Experts of a small language model.
Size: 8 layers, width 256, vocabulary 3573, 49.1M parameters.
Below are experts of layer 4 (counted from 0) of a mixture-of-experts language model. Rows are named router (the router's row for the expert), down (a neuron's output weights, with its number) and show model dimensions 128-255. Each number is 500 + 25 x the weight over its row's rms, rounded and kept within 0 to 999. Numbers have three digits each.
After each expert's rows: a language model's description of what the expert responds to. This comes from a sample of Wikipedia text that the model never trained on.

# expert 53
router:541519551479499505515499474530459493522502510478494503502482509503476479491494450541502544491516513468510508503518486504517506471505498545480500535486498481478534506507498492520486530505495548500520504504483518474498509497563511511504528567547494486547507517499535524503569434511486532524536457561445513516486515531492482516490477519523483494487514516502482506472539488503520488486513
down0:494485457554514519500488502509478494473519489513519520477524521487503502515461516506461460512480465479496491498501508473465494512530467495508498506510470512473499499495499527435524480488451548445511517535530512493501469528525540519511511482492488478510547482480471468524517505492516520505505473484515534499511528518497508459479543490496473527507499476529534460486514477520528470540482
down1:500519518503500513538489522496527491495443516511446500480489525489453504508475470480509509493525535525508509503542486513466478484508469499473520523493525558508508485478521450533491525499476466547503521509511469561498498491515529493497521502511493503507497487491490502451520529478437487538498474490534538512501533461477494453466562522465486544488524496499527481484521483547522445463489
down2:517516520466485554523502502515515512510496502468482504510480504533490482476516466489496474488503519502541527547488449489479519493480496523504494509518539494455471513500516481573470467496483545541498513519496500496518501497527502518460516529534447469504481520509539566480516459493507518512558473512508519530476478489524474507519516507515502533519485530476499513472514540479487470483485
down3:512532501486528483478510524507468517535500491474518536525488516470502516517538481464529527533510537533506557507491494489480545535535536466498531498513492499476476540457464519538507523502523521463504509492517487497494494493492473467477543497526499564475533499509468490495516483494532534535524490524476532490509499480473509467545495536526480495496484500524470491536478494472524499509481
down4:493509494557496527469467523472530487497564522497527527497512507469487512501494504516546459497537490521522492502539480457476522524448500484497446466530496523516520508526487516450486476455528484489488513490492507512462504483499488445529476464476496485526500502484508490497542513462487517502469480517502500480534473472483402507504515442519460496496481527509529499491512509552541502515457
down5:473458479421487487541542511524560478511478500500484497493476527508530539441477542442525502498478518501523525484551489530506522487500481516488498479519510548499484520512535537528518477515505484519491483530517523511515473502503506474523483555529524481499532506494496494504529470468486456512469444520480536456530527533539512466474516450519507532500529503500510483526481477529500507490520
down6:499481483527519450470515519492507529514507538487501495524520485508500515480506524504502526503486500426517502489464461475545482534478522499512493471477485483507481482489493521492490492518476516492559500498489516561524494504507479475526525494500485486506551495493543514488566500508507470528518536510463474453504478505525493469529471516504524501507478491491505469500453498538514495447473
down7:475469477518495512514486473513492500512473470440483499462517509495491454504477527502528505498532537522456496503484480496506492521534516476438499496521530489465509493479512491474501507443506452511493492540514468494525497492530514473527531520497478536502463499539478482542522492484490515514498490528477492478482529457521460502472491475494508508525536496492509501500542463463515539497508
down8:530489481458524495485530478498512514485491542522519495521517505499483470492496486530505523498522484476488498526560505454489495454482485506521488465517507465493495453531529524509468514490484528463533548521492519511488541505553500483543482544468469494563509481541514510501507498476509522480476512544507516524451489543565494475484476508490467486538501472480493512484523483477493502522487
down9:519528519439524511496498495529544511516462493514491533533539449528498465515520472478481529530480509450505534499510476488531490514527454550506506499500458495495514496522539472492469482472530500515532520474500498489477489518516488465510501483499529468473513513526490528529513486485531469521459497496490466465506517501494473477498486502539506502498451499535499483473505470517504513511490
down10:506489482499481504526484466468513516502480488493497527574502506451474478520509492496567513476495499494507494523498497482505491508498524504469486482535518482485563530542491495570520491522545540480544494496478508479540509506513561533503473473506490503442501469491502485484483507492472510493487462474499524510534478517510514513493510540533515517511482535493500512490486468575488500509460
down11:513517486501508518477483520507527470522505453502517466529490529538461504479504489469494473524499591529500530467496502484481481528505550516498479467520477502512484496528526484471463504515553451528463488458501522503494531484472483523579517498513513463476523547481471501529489495516478465488440556478514503560517520506513470491530489515492495459441495513531467508511521530503471526541492
down12:493504503476497527507516502486471495457453509501500524513485478524482531541501483527484512475541502462513512493560510497507507534501491538484528492487508509467487487518508506528466500487466555499524525525525485526473529472488522487433459499503484553494512477545494508470498496492502501486502484552448439482530475519492504507487506525511503517537481490533446525449500447490522499503490
down13:514485493484510512496489477538555561520493460519476524513549527500513494469517496502493514478460483500521476547477502497516478477499530506491519510516489500547493522508490536517489505523508473491507553544497503491496492477508537483470481500463520564481503523468488492485503482503525523558506528471502511464498515496476476493510522483539494561517460493522525516511500540479549508499460
down14:476484527468523476494499509452521511520483506516479503456523475506488485528514494518478487493457512488473525481514502477487521452513472536519448516487505470571511466490541482496498480549474492528515532498476501470506533503519431500518503500534524458505476528509449508536466481530482453476456518508484513543490536542473539473445473479480480479496496504481504493475541520484491538528517
down15:476465529508520506473493458504519468459515470534518507532506491444525538493505513486479496516487487486482490514477493522488486494500474494515504534550494506496535459466509537535519504482461481511518507463486460542457535532486536516450505508514506505461480483478513539479498477501464518526494526462519480506488516495479520482475501498508492521512500493519525471447498502457450483461479
It responds to: The -ed ending and past participles after was or were, such as released, located, serviced, dubbed, plus the preposition for.

# expert 6
router:486499575527511510546513515554505487539497497463520516511512526476495505471472523551481481477542499467542491473504501481498515512513513486480519531498482450494535529520464501544522468472513482524507521487485506491507524517521502507484497535546483505544528490517470484451506473509482534534478478510520525499536520491502504513476478512511472516487524525504467470487495482519487473524482
down0:498474483548499506494544505545460499488500483492517496493535511525482469483467479480473501532452472463529496480545481487452525512519488467503537487468472520524517471446549515455581474499456525475524487473463472532489512468518511509484496535501532496495457492480512500501533541488457504488500534499489459463479495515500538496475545491536504536496494509488493470547515538495519511532490
down1:538519479511473491549475485510537521494481543509486540478522511521488503542473448498528536491463522515519484531503528488526482485509485512477512522499528517542527493473545436472475539477476535503491498534509503468458459492538511548492480538518500488479515481463517515491551535461482518550546528529479500482468523496493531489461500502446531493467473508506540486486487518479480488504512
down2:514505485491490544515521474486520456506521519498537516503501526493519504511491530477519536474508480474527504484480503477521466541493509508447564533517489508458484545491513532554515454490482500527516529478473519487497441494504502497462519497536525502478497479501534503516498505530544542508531495492482511525451518469486512504524481470481536490513499483476445499507494430461504480558501
down3:493515536489451532527513492453517466456474495488514522527517522511523541481495481511501515485465490448476519487497495480466521487505484510478467519543474500484470510489511501461472479472537472488530515499489549486528504549498534526512564493505507504476506495482481499494530495481527486504487490521461487533512504522511548486484484526533507503520487473570497520505495483491503502500495
down4:472542524465511544488508552496513465507509489531533532512544506488512466493507483492511473485537466497529490534519459516510466498482541515486471493521489520509500461506519526464508462495488537506486515521492542534504486468487484450531517536489522497493486526505494494496482509457483521498513520488486476471570510524488447484500517495469503525476470479500500529502479505488534481491502
down5:514518501513510533516540523525544487513484497457510466532486502436473514495499500484527502492513487515550497533530530593496507505504524476480436503518469484477484530482492528494508499484502531494463495526525493510481452483496488485554486482504518448487506504486473503521497487495543515508490515481469522491554456526525545458536517475485520465462469472518482508536498515503520513478459
down6:488546552469515505494498527493465467495473508521492499478483476506494515474486514496526481472514494514451518513430481468526539491502540463481513461507513504474476454463449515482513538506546472529516512511495505559531489498485507481494485505481487464502501501476513489525532504470495486536504533528519504516502508483520497479520491513510473469499503497472491534483491483508510504515480
down7:525468494514457527455526486537474554458503508497492493476519512498470458487463555516532470518547517513464474488517526489485465488508495489531481507492510500506510497486508494504509495485487501508527514477486486497488486511481491473477527532498491533490472481526507502499544489474422526459520474531516477542510476535511491528472480481471546486505484489499518516545541521508542455467469
down8:489497543488496537530506475510482520517486507507487496513509496519509481514478560481519541518491520511483474469486495509474480524448555450494483489542460474494479526520495521469460473515489539504517500522468484505512550490476438478490501473482466492519497530493468463537454560493534527469513463513489543503470445472496474458490531502525482506491497478512497517503490488521528518495472
down9:502519476480513500495480514470510503485470528468512504518449504469482496505498513465449493531465529464477470467547516485521459499502489535474503473477497546494485514516520480508453514500488467518542507443495481519505473509475483505504519512485566464506537532529481492482508503515498485449484502474472540495518472518474455496542459523561531477529483475496499470442485486554536497503501
down10:478524522503461453495537509536490473527510487504550497502481499447462441483513531474515460521521509506497476512473520488451512475496555502528487470523512468526511519533499488502507477513497476508529510475492503456456466523519524487486550494498513472478514528475500480496479490507482559482465509541500545518515537473472502530548449472506487506489475486519487455525510476514462458516473
down11:512508506486527469525497484489526484487524476485511495519530457497507495536487524460506459491473487533479493554489524541493525513479531502500528548512537506517491511522473526458416484507452414477468475483476508465503555465479461519482560541514473456529489510490465464544475527548493486509471552489478515524463525495439518534522511502495497497452493496520499532535491522524498496507470
down12:516518498490494495521502497540512491492481477451499527492495515497480540467490503441524481443519469464541438517485506478526477477500497512520510483478510417510469447452472521498511487482467485496473523520493503557480508505486498513491503513539467540530545475537505509505477476520504506514505520532482465454474467495485500496499526526495512508511511487451472518496447481477500442534488
down13:511469531474525536521449491475520516540443442532454559521561516480561493482521516522464505469516513466471497502516525531458503471513556521518501522508508496503514500488498517477512477446478483482501500507513519496527511526449503489472492491519458534504454515514479510493475488504489481533511526505487484489489499459558467497491528479491524518528517506520465461516508538455538536481488
down14:489478537505498458491483496482454541497500509551496503492482489489516459473500500481511462501508504529490504495481509464481538453484471492496520491514503431482535476493530495473517515502469505536438490477460495504498504504500436482513471505476471475503524517473513503460533497545437528492507527491524521532473518528492512447476495468489503521517480545484442531493502530482499513470529
down15:468496484480493499465498501501539494580546480477468512497506503475501451497544491468513509512521527511488460531494479553507521497490471507485483500514480553507481533457472520506513483477502541505469494486497548503486465561500493479488502494510499494502545511520516496511488473509463545496504537488458506509524494532511524448515495512482538509487487469513513498460488516473493498506472
It responds to: Word-initial pieces like L, l, St, ex, cap and inner pieces ur, op in names and foreign words, e.g. Lodge, Engur, Co-operation.

# expert 32
router:534479507510473494514495512496487492521516507503456512456484551497504469462507489534464519459500463518503497467523491548506496466504532513497496483497472517487486562503483511541500551491512467535499464488464507492473488510551501487467492530538520491485532508516475461471481502522480498522479510505445482493526500446500485526514452486558475524486522505476508519521536509513485495476480
down5:507503451489486533512528529502499465537494494460473487526485462508486507484523491497516512511534494495506546490508493521493518538493494504481489487521516520473477484501478485523513498521525487485480484487499498488543508471510483485511511485525503428506480527489460512513460462471531488447477480469444527491549492482496467493537513458526500506467511501488511500524515495508510520480491
down6:481523517492513489466479533486461519556526515526496482490490503462531526459459536530511540504473501457480478507453476483484514514453502514516494474487475537520499465514490489525504503502516513542512535502460491547534541480505482511529512495481501489513516452494515497496484466496517509474492496508471479495543508516536510452450486514537526491436543476502506492502512506494490512480504
down7:468542567547482506476521493493504508511512440508489499459478497483467464501524487490482516496479473508475489489511488544463484517526460505497489468500492517494525524567462511490520491489486518518497495492469509513491516495467491512454530490496527523479493540487476465528462533514456497471474494503508484515548520498493475480495547488505487493504464465526471521480532510520532541517510
down8:539537466490489538507531439528474518493490522503542530525514523483487487484504514495501523470534483478518521478537493517492532470483539492472481476501519492517501489502507470476457491536483544477479466525497482539533515528581494497481466473504447478497535474477487486477488507514505544499499508508484531508459517511523528520532512535538501546518457479478504498474496504491517550491505
down9:476504522479528481478490507517507443452521482531475532486506476536503525491497524526479515483496507460471510485521502478532474521468533510496458507529516479520461482518517436447522537517475491514511527458483464492517519514500498497515518512487497492485450480511525507482488494455490477530448506494471486468482499537498488470522541498493490530464529524533480447485506479469503518527510
down10:516523558502439503485495507503540492502470495435475512515492489421482421511469517496480488485512480523493509501465499492495521481485474507481539504486520495527529520512485483539528477562490470460523529512512477474550492512535515476524500495532505511509508496539530515526495481494522530526532420493436527481483486505513475524514437490462504513505484527499503484538495512507473492514484
down11:471470439458474470496465466489499489521535458457505491502508513501476506492510534470514516486503502485449472513465505460525514505483536522488465500515522443495456485532484512514461455546476500465512495528501513470518534489538534496543525497495486523524474488518498515517502484518469481514480506495548504516482506541477468482537470502497486540470514554477448521526517522509495462472524
down12:492498475498504499511506484499495464538486511507499500503500491511539503476500505515487521504506493476479477492494521456460519533468495501488486485465470498515521477497509511527516485540470491509501554516526470535522500475498496508475455482491511547496516520534515505464455476540507506465485434509447458446455445525482481478477476506471504484525487458498485504499493458488478500560473
down13:530525495494479502493475510492516516524501506483522486496512506488484483508485530449462528476503466520531523555494505499524482470543489502536488484531500502508525521487524505525494513492485464503491476510512469528495500523543497542491515519501491520524483480485538504518542502500492500504460477524505522524524466464477509498510486510507517490537562504559543507468519524499555507520463
down14:492510509504518523519525509507472496521537515505486500501497476526480492530520478497524496487492522535516509540527545484494519495501503465462465485482480470503535493508523495507512530541486459532493492518531507494474513509494455476520466497543520515487492517500477457529486489514547447491477490519516523466513528501476515489522515527454456498497517529545524497460489503464519544510505
down15:461476525528453516456508456520481484546531508494527523504526487567504526489536520528541482503547556537488521496519480492484498465494522495457487510497498499526502492457489539461564545511465494478512458505469529472481536517468511495505539482486467472492519521488501491511491492492497513494527506492525508512486493533526528489490509537463529532524459495472549515492536489466497532445495
down16:604473504477510518497527498477465528526461522471466530505508506470490502471481557465524487492485481494516431485486469537516492493499511536471505510509481535526505501524491505496510470494480534505499514475481493528499483449476499480532495485512491486503463511471520518511505547501488503506487551474474477494490511496492450496520496486539467489473451482497459509484487504459499477528522
down17:477513490497505530501503519459550473512514503481476562487483494546531495482487464541525492530491494493481463533515495477484502531508520503512484489500510464535537490466496499511462523503526482510455549500514492447520467531457476457474484491508514518492471504523521495530510494481501523497489450524477488532496558545476558513512488463505481489501509487545535511496494452525485505475488
down18:487510463484501508501490476520521508499495530486491484502503497502496498505497512504476521442538477499494479475528460454511489510538519497478476489541460506471448482460504503496518545477502441524535548527529543491507491511468452547495473528487513464520512448460475483513561508538539509470487509538467514493463504544501493504484520532455529494490555503506463489507502539499505474500503
down19:529506473481507510491501486511528480518478509535520508500480464501518441473491520498569513519502517548488519506525535515484563483509489503461548480495450497509496484484485481451487502493495517557518494502523524502535489460468503577461484514504548466502533520500513494482513523488477514555479484495493526501510490487500509509490476538421521502455515511462475503534505483511520567454495
down20:492440473480533519505458455491517506523509492483526532483520517512515444482472500473534494466498542532477508526540495476485466544528512511524523472452492449506571506519519465490472492508489481504507489508541493498508483527507459483479496531511496488567509510549504504487479501483476447482538497486512501481504521484508477507499456527524505539439511518496453490471501492526509454506545
It responds to: Letter pieces inside personal and place names, especially i (Mim-i, Al-i, Viol-i), plus sh, cl, Michael, ski, ini.

# expert 33
router:503511521508526502523530500531458481495481533481504477500505508502511497493507496499510495486527498482512482490499487484517512476525542509513505524458485505469545510513526517541488493509548521518507469492490535446469521463528447514528504534524473485484536492446493512454476514512499521553518508492531527498498497489503494498454468554520516493513527514531497532470544522475523479509492
down0:545504476509529531511454472521503454506563475533490482464491485463492467506498515442518518493474520526498483543525461533491473472524510473508425495524509497446543509475474538509524525451527537494550489523512485506505485465468510502489488519521561518523476523507488465533495507531466506499471477507481479470472480510512488474513506520546465467451495514516515486514478435530531504482548
down1:532452503483470499548450482496508505520477508536484447526501505519487519490522506448496478511426482477481474508492529531509468470543521506481494481498530521502505443492478494500510482497481489452517473563462532509489474478501507479474507466515499479485494483481517479483477546490491477557498501510496504477500506511499501504464525513478507512508473498508482474521524511452516476501456
down2:560509502510525524508496517506500483511501464474508499464504505563525513428447485503503542467509507544477469504522528542475539498508477500507494506496527502456520508506475494529510467493505529483504490509527489498471505493483547539448498521508511513470455520525495537523489513451505547518485521519490505505486462483505517534479493489489485489545525524430516491500475490521483515506499
down3:525513476481533478518503492495504494505454469438508479517478521500444554481491489515494483481512494528470509498453511503489502521522518533501502517519513530531498465491478481505535534503521495527561533528532511489489499482470496515440508491512459567499512508506518478491555525467523500499538465477509526493470475470497537489520505525504476480533527476498496510514480539492468431523470
down4:513528440481533514508494525454504525527517500497529510519455548499475452492495498505511492474530457504516457513537516467569449513462508439489463480469505517505489512503546480470491513464538496448500496527478536464466519489471525471538504488504504517537490491533524463484502514510495477475520499499492463471483501501537481480488464501495494504523530508489472479541504494509501482483468
down5:478491472504510474486493520496526474528478490502527515456485506495463481482505482502490539532536527550504512490532574479513506509493435479493465530501503520487451479502521449522518504499453511496468494534530532479499507513485483492492496440529542434502518535485481474532491499472505541529497488488496510474541518509511490454468507435526485459469489491502481506531515469496510495481481
down6:492504494462514454480497526446519491508507502523493475485507492455525522453500507536462480516462487495469538517452501496515513508516504528533485453489503493523520457510511552492472513523491532483490540504452525502520488517512468538526548533505489525502503445487502481528512511478538475479548520486506481475466482507511512528486488529520467460485498515448501513495528513520530514509506
down7:503483492549520533491497477448534514540506461508527497495498494469498464501488489540460524515527484497470511470494502495500484502477457531522477519448487482515507514530503530489522460492510488497547513509472477515543501491494537499516540505451474522461479470503445498563539516437467506513532498529508494465485506490479443548519472495474551512499491525525495500460488489533532481457519
down8:493484496437524505519483506495480493505504489546470524514503530530510495495455508481539512516501510461466482463509471512475535465498518455490499468479466453506512472498518495507458535539486551468485480495488485491479532513480456504511482516512504517490544481491493471504480507497518530504440514559468523499473506519525459488509483517493517466499469522506474498520496519477497510518522
down9:461498514485528519510494532477488500466506468489528483504500466506542531501533475529537499506473506447521517491517537510497503484491505516496495473515507471497533473505493501492487489543518511508491514431494501505479501496515479521494533512546517503530506483528478473499508536474473463457470465511444526533515460539504495494460519500512479494493498506504474510454481422539532512535487
down10:497509506529501515509532496485482508465472506472503507488478510459474466467505514506513460535565470520508500556475481525540529474519507506513499481507486496509516430561505487565494487514490508468494498479526536503505474487506545524478501508523499442467495491483500521498478499480464530474493480497504516501525507491482501501458493489517495481501467481495486522461491476476449561493463
down11:500530502543485510480541534506521440506461523516529451477534524501497487475514512514517491497475480533475509513495466503519529517482512476467501503520502508546461502537478442526445518528502476501497449460491496527468560476497470519515508517466525422522483459505484514485484492507449503502458528460530481513496499540508544501474486498500508483514507512516496513544498511528512506533499
down12:525497535499491508515520542546485503514543502506476538519498483473511498485485491534499568441473511501497492479487508503499498503444541503475540492478468501498504521529482520547486482523456501490510534532435533524503508462512527455477489513500494529496525461530491460490494497556472509453456482526486499493530480518539477544509495507519487529498477482481533509451493497519500513496486
down13:489466453515473497492453462524537485515500525522494509494552511503489515501483457476484511489521462504514476546490481525477533507538510519511512488503453547519511521462470536518525496469502547510492478569524476496506496513580490512473496484539533521550469500492509478511500474537494544576496525510453497498471534521495487464527562495484481526496514530494475508525504491469545516486518
down14:487556515520506520517487531495526522523513531507524476473466528516493512511450485547477485490475540472467519481487477487504460479529514481485485496524515503529516493525519456498476512479485510514453526470497520493463478472526537478472486461519473538522507459519439529485480497506461527477482529506497508504501482501547487498490519436513528505510490485543573484519531476516499529481474
down15:500498491517510510438514518464500498509534537540478512524525504516513490513494489457519463505559522487478518548514498529471520478496526506480476492529508504489489524500508518499496515524485525476494467526472494470513525521481499526522523461457478515462504528499512549481489489477509487513511543526506527486494511543509518471504544499482505511479521493532470511483475509460572506502481
It responds to: Noun suffixes like -ation, -ification in section headings ("== Classification =="), table header words like Title, Type, class, status, and thousands-separator commas.

# expert 46
router:483473518516510520517509492520487482516500517512508519515501487496468506482509488514448520507488499486501485474509527517478527467505521521503485498491467527501467565497449493548526500487524514546478488488487541514504488507557492476478505528550490483499529503495511502459511511523473516484494511525464493478506510471489537491461468505575470512484492497512481465482538538511508498477450
down10:472513528494469484499519434480551486492501508527556510543493514440471489493507489478475524504494466491502509477450505503468471486515518529477493489538523511506464526490455477510524522471496528498497521537502465497515474541521505504545500495526505454452459509500464492455499468509482546520508464551522517524505524509516510497533523478474499478524459503474532461494474503515491517484481
down11:490486503498495482484477427479498490536484515467563493499497493463519512523526538461519527472505523501462524545450486487498518485513508502533450492538507482490469512470483485523500542513486445452497509460476476498474500523531532504510508482551472482527528498521522471530470530530525481502506516462491507481499454479483540502475521505493489518478499472498447515493493545497478533496490
down12:496505528518529506483520514548538477541496510528496540442481485511499516466468490520475509509496483441531472514475508546539557511470527516530566472491527487480452491477516504531492511522480497508524457548500505544480499503525540486526480520476471495484502497562515451510512494498490520497486518528489450469494486457536524482503543466494526493520507467477504524439509469461513506468435
down13:517441450477468555469463520527523524499471488520473526533540524478500501488497524468461529507470518499516500561475514515483512516514488468486490509471504493489494454499523571545547509467494507514492556530476513497513490521517523489471445511492507521506444499495478525523494489518483537490480511539486489473488504468465472518505491509494482484507464498502501474520482527460519541530502
down14:485508527483496451488534510504518550508468509543519518479521471548466509493485492549502486448484529512471505483521483511529534476531535511504452478483444526469504483482510483476466499538493492476482523509524504490521504515482529517480505478509513507458549438495465491478463521553504497530487489491485491505507498499489509481489518546487498518489503500466488490472466484494507531494495
down15:453500525501493481489545481477500490539525485531476501524484510479475540468531513479466473497525504517479518493480465508499500485437496479477508483501507508515461471485471517487502540505505500471466536511490504515514519533507537491500500488499485530504478557479524479478511484473517474502473505525520534504522486512481535508512488482500538529507541482490584504432527548474567547465544
down16:549490510519478526458532525514489502494492522521466455508516516539527502452484493497491520517533492483505481497528486552506544457536544498513523492471490508484501483422444529482522490508462486511488496454513495500462516474490469498487500533491469527498490494489522528503542500517512510460503486469499516509538456515554500475488518485547495515525481476511496545492516518414509487485499
down17:528555487509502514460502504461508536486527507469505504500551500536504497522448482508514532523503523567512496499492507497499496486499497493471462488545539513514469537527531559501448503511484514470459510504561468525488512531471486512500477483546522514505486528494526473472508499519504562503490486467463414508478525527503534514521498487533486506491503502528526505482467527493477530485511
down18:476526504488513503484547529479483561537458509525508468496524506483532481465499519509487548472500539493524514514507458461527525498501482482450504465469507494504519493489487499517500502524504479484496444556525502514512495452517511541518421502522463516522501508488457458505514494523523552467497502464482524504471496545508485518477505546520521488494504442502510522464514495463470480476521
down19:532489508524518477495515521505540530523514459528511507468486503526520497493483523534504512500555556500459517489494552514490499464517490481517500492488525521529460521485534462441503494529460533496483513498490496528565530475535487541468538473489467518491505507470495510490477496485492497515506466531481499508546485525477468468536477499483513480509499448468468524537506485466471517476446
down20:491472448497520517495498500475511458488466538522483524476518507514452458485474521491599500462478519445517506477475461493508477498512551504513491507421558499478521486509492492522503522517488467508542520481492484472526502513512484503496474480513444496481509468526497532486517503539465486519524515493499529497478514480496521518498501480495507517449525541503512471502487441504477545499505
down21:464496455522489513471486469500502498492500475492474530495489513517512507496525545506474498520470522427494445491475492475527517498463519464503507463509523495516511526469482544497551479504495482472496486525475496480501492486479478507517527485473544461477513467529498494509504520497498493500505471509483461526455450470516492576472491533525516522516471500540516507515517517490425495475482
down22:462506530463537500445493480472492540470515521466483493528532506487462519514467493505523536456499498505537474477508498499473527499483464498483518469553476509535505482476486484494505529503499478491481472510491505460486450505519489492519516505482535478497529528482460492518465467475507468473459490492536513493495473533477511466504522501465513518443464496518496517461494478458495500497524
down23:503529536492509552491515442526446482476497480519508528506504527518489499538464511515507478514525505525493492506502496519505472499515479525512502516462535465465501489489494500547531500493479490509491487484526495511491519530483523499537500449555501530521479517500526476509484535513546500527492528543509526493464454503479496486568545482512495472528557500522503495493448488531537466496490
down24:518546556487480534505555466498530477477509537467502474531478488468485494514509509479524515493486518484488481517477456555475512468503486481511494453524512489490535545486521513485516524537521509475484535528535504475497473504501525481519497527534509494545471503492517502545537520472478557460502493516444536495510504502508481465496462533499505533496488483456505453500478501471515503462468
down25:483507496494549501499490498500463563498531527487508522504477535503492474530510459499495495488483497477463494473501485487542515477524519497546490469527555483480503487487493493547469535519532503506515511504522504534483530507521523504470514479495492510516508499492462510523509504478485480499532442523545475490529466511508464465470518468512457498548500529553498484480532509511546518511484
It responds to: Closing parentheses, braces, brackets and quotes ending translations or notes, plus word-final i/ai/ani pieces, e.g. Azerb-ai-jan, Asah-i, Foron-i.

# expert 20
router:519484508516495486516494491516474492508527531485468490518524499481468494506507534533538504518516502518510469508494474494518507494507514516513499531441479543474510494487479516542503501506519537524535532479476536448505476513538466485479529510523476520492535493464484489466498504534505499533462493529461508445527531521454463523443474509512500490503493510493488472497489498486513513500482
down0:488515495535487505551482465477533472529522542523492520502533509508449469559488471533528544513514464532482487491517494470518454519495493498499503497488510504463531497488544510445504481472522537434482498504496524474495476488494530495481495494477533491513527448491471525513491520562492510537526492493485483483495496513504447509506492514517534533526502521493489492514481466539489521522501
down1:504450487511457530550494502498481541498540484518484540502522460541487471530509481463477472540489507426493494528534498522514476494525477513528512521496502519553477521454528531505523534503473518478458520502516520500505456491503528515529494472515517488512533552519489494487501529539481493515529496536485509489496486452516498492506467484479480472528488493498532498517481508539505506550502
down2:515514507513536547474516526476456494496478473539499527506492514470524502486503454478488500451504463480482447499502490550488564522496497501475521507470504533491474512504489486487534459503496527532501489497520447499500577488506511464458498535538494542436478514474489488526532488505511486531521508480449510497476504466494550501464518465551511537522509518479465478466474479459467513487466
down3:490515522478505530478513494522536525522515457506511548484467517482512537487523476484514470506549428511505494512497490474453522485484491518475508540495511462524465492503499484530513499508512456490529502499539498512472515496458571520488525511528509515509555489524478515483546453503512484505518449504522516508491539500492495473489474555522505487542553531484523497506485504482476519483498
down4:508505500516488527496489495462459488499510511490487521488532500480507443550487517473505478518511496494507520492570490504547494441481487457513479482521499511518496499480485517452470515482461490504519504540499500485480487518477493478520500451452479510505536492491553464461545485520493537465516534512488524476537519522515480485463500480491473505503486533520441440532498485485468503492487
down5:447467485458479485517506521502509481524467502470529497493483463512494529540497504520526528523532489515482490576541490536542480547520505469498524541483464539500499456490525483484478471485512534554528506518509517454460524510507471523478507475529526450508545499458516482564492504479514502482508514500454504507496474454526508485450484475503523513476508509535509529552529488520519493493445
down6:437537516467495468466511504493483505463491510523508533491483504476504513465510521508496516463481511422467524525509508477494463507499527501511507462475508547498488488465516529504537482510504548480521503506499513526519476519489507474504505456515477485506515489507522519523538471518517466469497503515482485487504505518511546482482442533486478491480525510513493520497490524495542424483502
down7:552503520520460515512535509479484517504495488485533461450507495521503491491496490479489463513533517548481465516497514529524481518496501518456527509489533505540488535502495478523515493483492497507482496528485518494549490498461543499484549527441483539489469492467493504531498489500481520520511479503503460540532484519523427532494503538464511477496505485500529476530441472506548499532476
down8:503523456503472550517505499458459492535502480520495492490489524527494469529518508479488514517501491460481523496496512524519530516465493507521505498492497472515496468483477491501524491509450521467499522497496509490484539541532456477475526497513485536551510480500432441515475519481534475516508501532482551533466488485528503510531512464444502479502461475480514505473493493492550467529469
down9:501550525470510529480458492539535505503517486526489540491515506495499503515510507487535532482479487492539493474513471523499496534509478535455473494474511539460495492500518514509497518480491510492485444441537560489475507476519473523540500484534514489462502521495498486534477545428476483459471562503503469521511474512460455507489502525542491511473529453503510499519492472517492533516531
down10:459474511467452495501495464506505470478501476521558513514478506433492515468494471478478498482527499485532511505487470489506551504491508495488501463434495469463534519501444482535471489488542513464533510465502478503500512512506500473536530491508524490504512505570509474531465513477489502507528460483489484516502475487509456469478491514502537469506520512488528520497532516494459494500488
down11:479484513502504471459520452494500455511526503470477460489523492548458494494511505481484483495517492475479529499524536532495494546505509502520481486498498500516491537505502522472494508517499454439491483461511480503488473525464512512482525512514503476517527508533501522518488480538498485493506485462497494525506513514479531515496503488446511493479511489485479534533508528490461454502461
down12:497522504511509452472482510511500478478521522492457506510489514523505527483470511502521508513534507480497470506460520506491505483459487553487575457534507482481524479554500554533482485525438508522506537484514501552490505469521453542454500521440475528523552492509491491505486521499485499493489523518499490458504452524445505528509506492527485496533481493453532487511483498526498492512539
down13:515527498477525476463434486517546534479476487510498494485528491487522484496471520480496466511525496536489513531481455505485449477532528486546520516502512525506538519495492532477489521440447501482502537510495517454482514500503510496492542470539521488497477552499460522481497456491533485497469499500482492519484516521480488500492516532521501490497521519499493479509504512520495532478494
down14:517498499525495458490475489501489496507527481520538507474474501498483515512512493527492462452467525502454536456488516477519520483500505486475495501445524478514540481540531491527502554473485514524486479502513498545507498521494509494528491450528506474564541487493502453475480502486512543502504481509497537502521534492484507497494471497462493503517527516460450485450507534529520496521450
down15:442475470504478478484464499488509503519518475545464484453567473475495511483536492470512501522495505535489513489555493540503467513477497522495482568500560496521482532525500500473496472457496532535477522506502507489469485467493525552481507464481495517486487504492517529464473481491519528528480509488485497507486541487432485487519500521494538483523460498469494519451492495493560512509478
It responds to: Nouns naming the kind of entity or work being described, such as company, song, school, team, law, newspaper, often after the or a.